Weights of a small mixture-of-experts language model, trained from scratch on English Wikipedia.
Experts: 40 experts in each of 7 layers, 8 picks a token, a softmax router.
Below are experts of layer 6 (counted from 0) of a mixture-of-experts language model. Rows are named router (the router's row for the expert), down (a neuron's output weights, with its number) and show model dimensions 0-255. Each number is 128 + 24 x the weight over its row's rms, rounded and kept within 0 to 255. Numbers have three digits each.
After each expert's rows: "comes before" lists some tokens at least twice as common just after its tokens as in all text. This comes from a sample of Wikipedia text that the model never trained on. Tokens count by the router's weight.

# expert 17
router:096120075124053138148158064142160132101132083152158093135154112111126119194117111123091147107135101116134180155174116102070098116085114169143161169119118156129150115127118089110137111102163166157151135145191144110160122146156134147119142103127132133107164116136134105091131142155123135142121172102146128156106111129123141106123117106121126127085141140113114132128106170165130112145130114146133096128126134099120144123124130143111113147153104136185145139128145116114102137159133144121130141131134121125131138128117115126088150129099142109105126134162137108115094105116127125140121133131152114117117120115153108145094120125102096100124138119116112095129255158106110103144160188162139123114145145098109110158132122103108126124105089090119161133131123121144105122106144111
down3:100135148073129111133130140070131108091112139161111176088111136172127115146161099163146110140158143098090155146168148121157097178110118087081148110166166116130096118117137130115111109111155148131143114170125144072132104105121100094107123111122175152111110163104138123094169105166119135133145118080136150118136155127131113123084128077126133154154102134118112150091114168146060106124141141167131123136101136104111146138110105092130081169124135115146128113149096159157094134119138146114122140130112094153142119155165136057126121126163119109136126100158150140152139140146133166164132163146126142086146130157122134141139129153107131095130117118123161096106127108126156103128131097129094128125138128122165106122125138152081118095104110144142176155123122143098167136145157141
down4:094118131135151155133159107129148109100137106182142135099126132132146168100114106129123107132110156128117123146117142103157084121078142125116116102125146118122089131138092103119139129148152108118087113135162143136116097146116170139118128119141137100148098133092123105140113156146138133143165149127129118135077143136177112150137109118107153121148170113119104165117130150122097134130100106116177089097138112174123099114116146167104110124120154159157103131175164108105161109135148095169153119112139115121114123129121148110145074067113145187143125139131131148137128078070140108163096152106102167108093103173137114143075085127168175113153140131103121158135167167127115114110110139139098158117124117135120140135142143164129078110177144138162116107160138115133134142071168157
down5:106141150166139182150113158172133136138131120123095094096108111125105152132150130150118158111098099112153139107188086118143143107156091096125143086171149135131118148103122135153147173129104145149151147123109122146166125144108096149094102152094149166168164148138139141190073080124101127096114120107100135079109156112167114145095159126131144132089152075123107096142129137154131094123141145127136156092099134114129145132103114102111111151123142165159136129104093117147130156085102133116151123110164126121142126149089084087134178114139160134119152116113123148144127122147142099115132108130113115160112184113111111102070111141128122144131146159147138118139162141118143121140107140136128131110116159107104141131115151142131157150100076103174129140135117151140060128137172148
comes before: "1", "2", " | ", "0", "| ", "3"

# expert 36
router:097119133152101130132105096165162117119120098108101108128138119088112110148134095150111143135162095130126146162160103114117119126153138154109167136086115114152119127106114164113140101111151154135127132110146117144119153125129150097102114111116137152111146166135146105091087111165134098121120134099149140175097092115147120117143163126158132127140155163169110170141137147078160140131132129142116149127125131110136152129131091140102073097128146157190152096110120105076087107114157103139115125170143142116118118111141169113135116132092148088107100125132113086149139131107119154077129142145123123110103141115141112146131085090117140114138170069132141136113214101135079107158151161110163105129120125110065100122095132101110144117125138107129157127145090162150084131094154085
down0:127099098143166139108110157123149142161146126135113120114105137157077109167116165152145113125098148110129164175111075120109081146128105128141154127122145124100129135097075132096123146166139110129138146118149130146180125185142127129141114165118149116115122113153089129125124096085107071174102102114148122138151121154125118085125128104166133130100108133140147119117121140150161107117120142145129151144118167126121144154141134166144141129100147110151146176125130115157104096116114143103096094110140174158128155162109138080104122123091155137108141068099153103071141094133108092137130123121133137154130134142123123130108140157113103140084095118093140121130184120169143117169077184124142110154167134117146138107118147126124146141159123135127138098125098183098141178084129104
down1:109147144161128138124121104120157141140139152149188104133129146114146143126143114159091146131171123076152107107122153131157147158175147126112108119113110084125117103119136096130125137078126085179130138134089113112099133110089143128111099164155147114132104153112151161098120122079096108124138115103109113149100136095173158137119098140107108165131163131148155126134147127153094098132112108141128137159088102158147092132147100147132152136124094129173124097147160199110156163094110132105123117139144135111131151178133134116121137160138053124120124102124147145119126122130130147096129151122147150120159148138140160119165120126135099098118125152150165127119136102132102121123117097105150129121113151141128091098116110057148113163111139087211082116145170144113123142146167128
down2:086111138115133124115137118085120170123150128155079115142157159115119094085139162123107126106147134135152096122114144117151119149097178116109177143150161141108137140121093108137119139142110145153109118120086099133180132149127104178117079139113106152112167143088135126169140134126120190152124147144074141146078091129106086152164123142162089174135137108151088104097134097168082130144105125151140137146132133097175142128089181143158134155152114173141124099138122117126131137133128136114121139162150129097112179119146104141136158128111129128112146126134164095080167130135129120156115115122113071142138117120133101102137117138111164159153150100105129148103145124117114115107105154093114155128120128107163088156120144082121084164142139130096153104138107139100108133134101154
comes before: "\n", "\n\n", "-", " |", "=", ")"

# expert 18
router:112107086147093127156120068210137111115119058100089138140134139112137109166113088161112155120145102114139139173134123108101119139138139161117163148120119157153134105161137105148143132101189141152128149135166143125123135133127147136097138104131130146107170153143142122110136118165114096130138136099140127149127116102118142105153162126121098143126160142135135143139114159088167159145133130148115112164130147088093162118101104172115070096118148143189156099130126135100097125125131145140140131141138116097140112121123143122127110127135133103114118101138142103187118135108121145114149159118136123110139134119152134126122060082097137105131135101138123126125246145114107124165145145139146127109107136120100106129134081096101113120119143082144127116150129104165100107096140113
down0:121073129108128154114112140110114147142091170158092156163136136145099145107148109145148155125102101127157141118131118136085123130090138117154136139106128165106126124109112140112099105132076120110150128096097097131120161097171153163142109142133113146133127127094101130125110114145117156113204130149123147169155111083124099124129125126124154119121143129133140131103093091138167110149131165102128150180113141225129165141139099123145140079152120169118155111087124111090132127085149149158160148119122116131164097125110084122145148110107152136086125134137120102093154098115127135124127079155093176137117106150182123109134173162146120107137113129106130158095165140103159146123126135172101117168116121106107152092119176130137117161114113134136127157136127120153122097096131110
down1:121150119119123154129151059138124136118153147147119174107160119102101120100135123167095131142122148128137126179156141147091144107122164115073150153163119156119159117100099151102129140133169098105131112132155095114112129115159125175158145149165107151109131120105128118131113107140077124144146133111132135144164134127150101121135138088113087159103168165121185110142103128104117088082131130114173159126106122098135139135116164110143122118128149103071116146126136124101085117138126113106130107127131115159160106135168115181123104128099121092121140114109147134126131125118106175112161116087152171126123135136089086122108114102142125143117120114176123143113159088147098082138105086109157154163142136132117151106157139101129143177120130161159106141104119124136053129087171140
down2:134095126070147110127090072120148115175125095123119176144151162122126133153137102172132130125149133149142141174156154107115113121149153111207127160075149162173114136113137142133142132113139133132110113134192114136138167144114120145132119123122122091144133122121110137134120149089120184104116178162160135156165107138133135145109132145127116092116128109158132141147096150124162119131156100139131086121138109091128139161121109083084131098155164111122103149095095117112131172117144119098084133113140126139108145123151131151141124113116101130136115128136094074169122122140136153142133102134124102111115129124152126119115101154122133088145182133099138120126126161079144167128112043142120102128134121125039142108139156119093148114157118149107147115136136126117116149102117157
comes before: "\n", "| ", "-", "\n\n", "|", "- "

# expert 1
router:105111068143125108150105101118166099115125114137094100162151153105126118141130114128117141117148124132164164169186115088078118149134094123095160173105115144104099178127137130133174121115183153145159128134099138135123141117151126080070119117131151160114198139155130111091080090126129137134143111112115150186115101156155123114183157116150104138117140151124093145134127137127160131147114111127112103131145158150121143139116093162130108082161132142170128112106119133103062100128148169125124117119131144118129072130124159141130124132122114101108128143163137110144131126125119157132139121140121118100104128117168075125117110116106135095147156081144128140102183141103130092136154167139134093116135146131143100173127123123089104102120103110095148135155122171146113111106140127
down0:134144133158148140110157069088152122131125115123104109136132115126127106126114114130164068149145120134161151150140131161125086164109118094133173131152124169132113095133131121122113110149147129141138152139177129112092106154105128130098117105100132123150111118159143136110149135116157120125146133086126135104126092118150127141129134156137157178137114148116100127197126126152130150126131078151132114155101162083101099131156054152121127136096138114117048125141127109135140143108152142092132147102119128091141134140114123087144150145144124161075144129157110096122138125131118116112120177164167112124139110095136157168124116084121100141127118148138188143124127099116162141105161099133157160142155199162126133111132123156169108099139120192117074120097145102114112096135137135
down1:113151154173101149120125088147149133095143103129164155110116117149124128113106130111118139115174183150157129184154137142115141098131151133103121098111122104139113114101115161206092140148143132123128157117107132121143132139106080156126136122127125121105113078202126130114094131115156125134117145164122121119100164160103122134099101126134128190099095090130160110114088136092142087109124091106121118141087170116115130132124163118141151139136145137123133127094099104112113140146118104153130101113165098177145135121084125123170131149109135099142145148151090118150149085123144138149136107113108122113115127153106155146121081110121132136073078121095107157150166141123136140194130171085179142121118099115165107129114102126146151113121117134146132129139147112156079161126116100
down2:102127160116121141133182173151160083110130114149122090103158119176112147122090118149106112165139142132114134186168106098112139153128113111119076106099137161124123122136116129161139092139198156125125124095133113098140131122069114095137129120157105122115101125162106144145144084155179089126119167139130134163114082155138158154137142139075103096120139178144127176117139130124167104129132164123136135120138131124130122125135158138143162066127119151113118152093122091157119153153116100111113147157117122121104153131100172151108128104101091116103132143158104134111133167124130119155140119151075114106108142133153195136140157115115124114102112161152106115140093140113133135146133142089135120136139102137125127124101120137079131117112166119119088138142109116109142052108127133
comes before: "2", "1", "–", ", ", ")", "018"

# expert 4
router:146115119128086111100130094185122152112125100104160094144142123114127119138110110132118141112143095134112188160136157116108084148098163145140141206059096149139145140148134129125143107103193145128132137127174144151180124134157108152105159099112133132109126147124143105131136112144134128163130122098139130153075093134132098100131132119147148106087153120135085137125127156103133107150135141126128121119144152120094140119087093163145094128152091142204156119116138137102106127161133110098126124155170117119127092132117130125118127147126125107136121123167130127139099141115101127135118136140128088112107116109142142149116126107127100136147149130125134098089255155106111114128130178154140105134121127147108122130141106108109111132115096099104144124127113121129100119122195152
down0:134103150115092111107142069111133141159150128090106123108108130140102125130131109145097132119130074117125125105120158120090145137129134159152124099140175088138153145145130147144167131107096175123151106147143091112152099107090142120117124124148151127151147122100138144116136094113121117114111117070137144142101139156119140115144137068158160143175183108145180145155097103120179130131160124141175119147110142131145121127110132174136133132158132137114084096095137114094128102066154133149146120133100119136138132137140130098173145105116147075115107137163129138116116146134138178113118111167112172079108108172118089074112113133119116145160143170139125142170158158122109116157116122113138178157129133148120132095111157079129174094092167141135144143130118120121153104107141139
down1:116129111161105132089141115094172109144139132131165116171113163104147130135107098099161142144130114128165112100107102119133118129122089109130147089147131143113107124105141154150149172136134158154154135137160160126137159139084102101104109121114115123142118175130143146140130134138145110176135125168158169114151114137163150117118115160116164080131127101123139116140092131147119153169189153141117106153136127099143139132115097093142112124137142094113121110127118135120142146104140136147121136112123133119115167160140074087154126144099128112135113179119111142091117175104146172153084147108164145121150113106140135146104142160104144078098145112065118132116118171154104153100101107104098138171099121067150169106158137090122120111089116129122154084070078141108111120098128143
down2:126146106106168154124114215085156154141143076156084153171117133133128113056128137169106113135145128086120124114104141155152116115107181088089115111135123148117127157132130104149117113148150118159122154150110083162175157159102105127111126119145060152131147142152141130151095141184128138128141125137119129154120117122107123109124133123135091104153089112128126154154112160110074125135162093131099115142101127131108118143156195103148140111151137153140148144133127105130126132100143147074144130153152145099135200113156101121142185142106133175116100099119144148076118141112109134098131127108108132155120137117119122138134123130078150155123103089119091125154122112119113113142088096132144166138142111139088144143090113133134119158109132112133095122130106146127132109138129116
comes before: " | ", "0", " |", "3", "; ", ") | "

# expert 30
router:106113114127123112155085064144142129098101094122110117146138165091135098166129114163119144107133107121121143177182161114085109181108141138111136173110078164153137122160141074108115118089158148171140130107180134120152119139171108152099129112119165130123136151162163140124129133124096120132145132075170166147102065158122155117124135086151127130113156134142120161126125137147168129151119129122123130129127143100121146138107121153110105111141127136189122144116105123115120127116145116131106160130134123137127100098108134129105127109126084105130154136166128135151106166102123083102123152141131115103090141148133150120100126106124143096122157112123092105128228157101110144182120155098129105109114158110117123134115140124103104111133088082133137139141137088141100123129165149
down3:127086137110111107142117130092113130171122138113153131124127162140151097133161155102111110106140154143126118099147110138095092091139133139126137135125136150107163096151090151130131074145119121169120095120116121066115064123130130165143098096158109137117182100182120089106130114127101128132128126130127133136167084134135162140132176101152172135093141158152162125124100140172116103128123103125115179104173116106097158150091179121108133128138083093080131148099128125176120126167145136105135134146137165167113133132135103050126132150132121121165106134138150122135158125114082157128148137139150142148147166173129134119129120073098085113115101110154126136139123138145124100104153160100143137112146128143130105099141151106118103113163157151128164135130163144115092125100118107
down4:115172141153116152116111153075082134117121137111164128144136166126113128130138149186107125102081156107152082143155149139095114115155115138123101153094122160129149107097103170133159115132143139115129124146121087107112145132125117144150113129123141147128152113112128160158120142131135138108134071104113090092156116093118124154172173148134110120143150140115158114139127129176106136123182119140165147096080101112120080132077115056114142117126127099124127157093147160137120094137125133120108114150132122104163116146133165133125152163106094097089116155091131127129151112145142169098125147113149151165104121142134134141113141105136118095115111112151103120108157169079069141098107083096172103164142148130152131095132175135153153137156166127130130157102122132103124163139162135
down5:123114125150113117090133133143126130146078158097127104154153142144123152153119142135184158147178109133113128104143155119151117116140123121136140163136125131110138084150086125126179156113127114111125139115145128166076110136142137138118104144145127125159095086103158144110138158103107164146109095101123130162113149098145083155149092133166153126186098155107091108197087117121115097117118121105148145127168124139142174111150113119118149148120117097135135127145154135106104149144121147114146182093139120131139140112131094146110165108056090143151118084122124108120100157138158098152107167073115153140104151127153116101132153147131098086078099123123147103139139099151125147136116140150113146069128137112134144159125139142119096135103127120135157102124181130089150180117101110
comes before: "\n", " | ", "| ", "1", "–", "2"

# expert 12
router:096122076160083137142118100148152131115138133136150048114145129129137124172113099125130114100128121113147167134165131103064083138129132154124128182115097145113131150113118120091151137098200154160116129126135153139148134137166139097108149111100127156124161138140126103084119138134108133130133133079117118159099088130093121107164121122131133150106135164136106134130096136156156136123139117150132106131119167112132160133113135147134065120180128125227146130096123140103110143159148145101122153132137125122113117133102122126105106126103126139128138120137145137114125109124102126092161134152133126117087144112159124110125124123117130107129160123095096103107208124094102112142141181160164088115114142126093100129149091106111108101124112123080149129173138136161125089130155134
down3:115123087148061116178102126116097113130114121136134123107122116151126129098143174103144143080147091096118150157130089137104130128136114135180139161165152101097165141112119138104098134161133121144111104108131120140099191134173119143163079130102117099121104071092155148117155142132124152152165125145134118112144150133124162116119127098108134097077120127106144150098130143119144107160137127150147131118115131117120145118091082115129131112132115141118112129137153122104160112146119130054115129158176154158090150114101139120160158120163087151135163142142098113136151102148088169114095105111146146149133107128098104169135149118142115137137171122123161124128197129158177145114147136072112158105093143135132089145176111134170152130112106114147132144129117135110153155136115133
down4:132112134133155114087161130103143125107130094136163105158116136109141159126137157120145122088113119102120108142120153155152127146143085155155115076102099110121164165104114092174142139129129131127123149140114091096085106148078086122108120131154120137149111116167089109076125157135125174129133102130087107095146161177139148166146147106105123191164113170131136121147107105112136169128110111112104135120119118130106086100137132154141169150134150107139144154146159121137100157118092147161136136115133114124086133131111122112141169134133174145146095116147161162166148128178154044145119108134174114128171130131096149145120124143118134136135117090089129162102145139132131127157094124109128081142089152102116146128106149111114136106120103138081152162087109115116142132108118100
down5:157104161177067078130136228084138171126137106101127176134126088127122062126140129125150104141124088108157118083187137126143081130148129106135160101110129133128101146130068162126128122095077148145126138171103084133112136084104096097131115155161132117148143100151130153096149128105114110112154131116111117131092137143131140121105103151156135133110132156133127150107130148145087133133089100162082091145119136142150108144118111138136068152118132134078093133139160125115115119119124116147129104145130148135149151133150130121154135137134128102124161136128148108137127135134113182169102106156122165090142140119143118145125120106155153140138143130128144116139092119116131154189165101164136111123142123127096148120098129115133138085098108142121115137128139109130151133127153181
comes before: " | ", ".", "–", "1", "2", "0"

# expert 35
router:106112060142107128121114105118146108101151103148121096126154134126152128144124071108126133135165102146138156154173154106074114144115129176119122177112134183113151170143104112092135110119182169168140127102166135114129138138159148084111118132094111103110189147149141112118104108148130124170139108092141152170111119149117148120165128111130101138129145162127088143147119166130135155120120101159143144115148115116115150134133139163115125125152133152224151148108116136103079156128120121097136139144131107121101135129106132114124105113084131117139118123167131123127126113116111147120139152144137128103109090115141119114148093143113132108138166103113119103117217146104106103146109206135128101110102163124105118149127109092129111087112106101090149141135131154143117111138145121
down3:127119131139144165138144133117149118087169160158157123104131111104128135105158112163093106154156110175148108126114076123134108135100103124141113136079079161166122160088123113134130175093157084117152136131170137102160095136133143132172093143120118153130104113131160134112161117152148158146150107110117077147095157127092121143155134132112139114131108120121090152103167133133114114083091152113109119145157103164174085098137114144168163166170122129078100175115147090098133129110136139152115140082141106122149149160137192159111126118111163119106123145151109118094169094107129138159129132109123109125136131157110154121143149130094124142139110145112065091136151132121142119136133172120165139130117131109123159083090137105123134133156137144126103132154088108108109108115105111
down4:158142167123139104093115119089119141164119115110118136129116118133154132110104104098166134107129156136119119106178162077143124099090134126140155100092127152117124118145148109083125127086108129188131139151130149129131134118104125142134106152113125144162101172133124136148142128135140085128116066134135108062114075096143125101146124115123128131117131176110111179159081102118122116108116123112120183091109137129146149107148135153170119158117112143116083106088141130112158149128146177153126129126099143154087136116148160111085166142104164111181131114120106119164163125128122113101137138131147169159153101103094155101112129171154144105110163156132112102114148089124128151134123125131181166130126158133144132124125148169114111144168127137081136133124114134113118188141115071
down5:135078143100121085143085142125138147175134117116124127147124082139123148144103130154130103146158148113149142131164124137134064108124156108185157103103132114099114138141138150141150113135154143119131135115166114121139150133120112116143141106115147117126127077175115122130118137118127148151142164143167173159135116118091120114114135128146172076117138133169131146151100115175168155140121103138130133086152130081087178131111142095108133149118133114129048111132120072056152149107129140145116137070171131103096128112139129110118125118113090102115140118144092087126152138117122145148142124164149112074142143148132163097133123147132150134120155166111121125152113117097139156137148123131133130133119113135019120127124115160147121107135127163116101136103129087114115117133131155
comes before: "1", "2", " | ", "–", ".", "0"

# expert 0
router:098154124140117098187127084109139122113122135141102135131164166138088116158104094136115135123146093109112158180188125104106098093118115197115091164087138146135136127115110152143121106128147167163126096135165116128128146104125167089119132115142122150121120150102143110124103123134133116164107132123152153152133100091143092113127144127135111159123129108141084147161117141114148150149150129166120083140135180126130102150133145133114105124180122127147137150135131139085110082141132141108110098127140156129113122109111108109133131184103109098138125110137161108148127129119113149101135157142147155091104121086126102159151102089107140113169147099110091152129214142115124087144161163111139112116127133139115118189130127112138101135135117108119145119156083158150094067143133084
down0:086122134112148101133120092088131148149124097119150142101080108126118150137101105118162131086105142160121154112164130121100120138152166090130098118129117123150134130119081081126138146107138136113125151147143140086053123122117175123127124140143099133127130133130073086169153152127135157156102102091139161119129138125147148106105127120125153134147130124099138132123115099168137124160115190143092141120159139126090171141106121166160127132136157150178142143135120115133126119081132139137091116086132094129116138132136136107167179105145123161128113101170174155083151113128144120104141129120123136156127117108115108111118159152121169110139086103150114158085151099187121157140153148101092119195113132157133073115132144178102132137125091111138139115131092140148111174125143124
down1:165102147131132093111116124151090155098098118097153146133124115081129139097136125123115140175159100101121144142111139124118132134131084085136138103106142171065119144102092160146127149072164130112125118154154133156124128163133115150126127130152114106143139128132121140143142128132111115137129134151118080088120153124123163127091109152165112111115117172156074108075109139161089158131141121125148126125171189073150100142123103139091133114173109160082112151130146116106114156149134163118172148108093123118179097124153111146109134126123111139122079120148129101135179161121131154100112153133150108114139200126114125129111087123151117132083124135102134145134117093179116084108118114120174155110132107144113073147163126105165138132153133144151139136137125157139109116154120137
down2:090113146148155166057111126096148115106110108126132131123137132104106108071110126103119149100119104110123144169140134140098126130169099140144116135094097134129151139106132131152145155128083119170134107167130170122154152127090135168092152114142160158140171188124121140165150165083113112098146125145138144090116157079131161100108156161102109137096102101151126087112118125103122106147087137134117120124163095169111154142157113129131138146145105115053105115168097108108135122148116090137170147127148090114133115155151151169135167152133142122134153130102157133121095117116148121115136134118149114163160126134159091108110125145151108164145084143129150136075092155150100148128123121166152102103137158132142113140145120135107160144140146145118111138138100121116108062132100115
comes before: "1", "2", "| ", ", ", "6", "3"

# expert 7
router:052145125169091144133119087113161099089128139109137115143147181113100119144125087131130149091160068103140176168187140116123081132095121165130145155121142133128147154094124143146153101107172152134128108122106146142141149113148139088110147122115148113122141139134141105106084091160147133141122124094129179149095086123152087103138132118153118128136126164159114132140106099122147156122153138134119123121125153158122130167109106122110099070185135151126137141087126154111083133132143126105128125167149127125154102136138131118120096107120148093114122114144138123133163139101114126086150123123149121113104131131116122139127102087120148092139140106117103118099194111136086103181139144157151121109161112115081104175127149150147112103131109124142183151159088125139111124108150101
down3:153119106105096123142132072153090130128137177120105102124150087148098098121123089137121138116111087153156116149178096129131108167114130136096126094088165162085123153147121128145115121067136090140185112097120164130160130117118147160170113132136096135092125138107134111108109088138187107155119119145132108156121120107143106112147142131140126071156140125138139102156117161145109110155158151131126114159150159127114167127133143136151098127107136130154117182150136106136139105133125120112125109131123121115141125127097101146132149161117112098117138143208115153072145114106157159113131125117124104118122137123144110149153124130143111140096094132173098117147119105114115102149084126104141136114121158075143172133064159140113141113143157147110169174163135124141074122162104131
down4:080116141107137120153206169100150134110147120161154119147115104128151130118151093117125117152175132158146120158178103133134145168096141148103182105166159107099143091148111107116120157156150134123132111114139099104106138136147098077143110141197151147122151102101167092146114116102128138092128119179092166168123136122128118146150084079141127102069144118136144145149152113129093151153114173133152152121137100137134126118118107143143172112144112087068115145136123120110109106075179142107101132137093091176142126123149134127112132144094120161123124126118113115115128109111164141140133101163137135135103157093133156137126148102148131134143140175133126102121158088104109080118141089093140110114145123150102151126122152108117108109140105140141118136113096126146145116107156139
down5:117107097125146132095155163089153146149141158151067132119142180112159151129152135164171098142132150129133146173123173150126127128144125129075105188103109110125091117140117168101127084114108122137120133159105101094106124134116125151122139130131112159141139129137095099163133140122173125193126135156120107125134123144169157120170108103098125138061113129134108122131105098168116142124143123122089139144122194095128089129090132114120139126108141157144139151131150134130092108131156097133071108053133130117147168141131134080108134114101128108166123137127151115087180139095128121132094120116117118157125105111097112105129133129146133191109123148136098133133147108121101113082139104144132133157153092126166094142136145112113129133102122129182108148106151098156135117103117122
comes before: "1", "2", "\n\n", ", ", "The", "th century"

# expert 21
router:094121058157088163137112085122137102114133123150132080135124159117165109163121100128107139128160103117143147149167124080074101132130102142109141165124130128122129181145132123137158126122192188140131120113137145126145123131138132101123131108086129136124140157125149107113096093145141127163125115094118153158121087137131117117173123097136132174100156146127113116105074155136157117145133110148158135117163172106110135149093137165095118092153123154189145119089118156096109131125125144115133149140133130114125114139083150102108128117090157104107140130165140132139121111105102121107145129162133128098100121107148127146112129087095138112150171143124140119114217136106078126155121161160169110144131145129099106167122121091108104140121102086117110150152132113147126096141163108
down3:107157099175153098119146163164157151120123132138117142137162147155125124158172163088142127128139155113122146137134147083083099131097165098141071107131170069137160149116126125061115133120104098125093125136143137122112110163132131107125127139136132147102111156095101159121131156147103174128129142090162155109143101126133121168145127117107141113112144151102103132110090102179076166113110145155124184167118103084129130158106147113150147135142138121145135105136100117156131138117123087138150143120119135136132141096121152095131144108116136135098094141107161114159140096097117113114142118147128075102137145148127089122096220109140135192157123148134111126157094150154114121098123121111160105078136144126152145112151132091113129152116117086113152119141132124142140162124140120
down4:144094166164150160113110164148063155180154093128116133134148094132098098120115130145153149120076180130106134153134138094090124072121123164130112106153116114094145127104071149126135123133125136163115091116121159123104116137161133122124142120133133128128129138146115175170134123100110100164092090181138142107124109164101102146112135101136136118146120089115135111150127129130150149146152138152149144078105138102131142119110102167128108115134159088086146127137110100128173157115130114094117091129132139127129120120108138101130137154117141159172106174123157118110163089116107127091151091136174119159118131157114130077110108109120135079122135097143123149117156115133135166138111227103138099164151091155143090129145116146132144139130139094131131130125133114117126152111118090
down5:120118115126145175072164192095120147170146109101128140139130104135118117156125124142166131126144080115123144126134122146140095130113131161134118098141162133159090146153089136113090084134145168117121111098105147120145106166107143119119091129123135152132099137151147122110159134183096112145159098100169115130180183116168116161077161089135102122104109123099100113113135120095151081139127093176107134122095088171149133136151119111121121107125132107120119143132110120137113181095133113158130080111144168131117122112106122134147111159140112145117116142129095142072172115143102142154128144143138120113170133114108127147113129132133177068088144128118148135148090168150173130158135094159130101145158117122166163110137124119098121137139124123102119150123142112099073114136116141
comes before: "1", "2", "3", "0", "4", "5"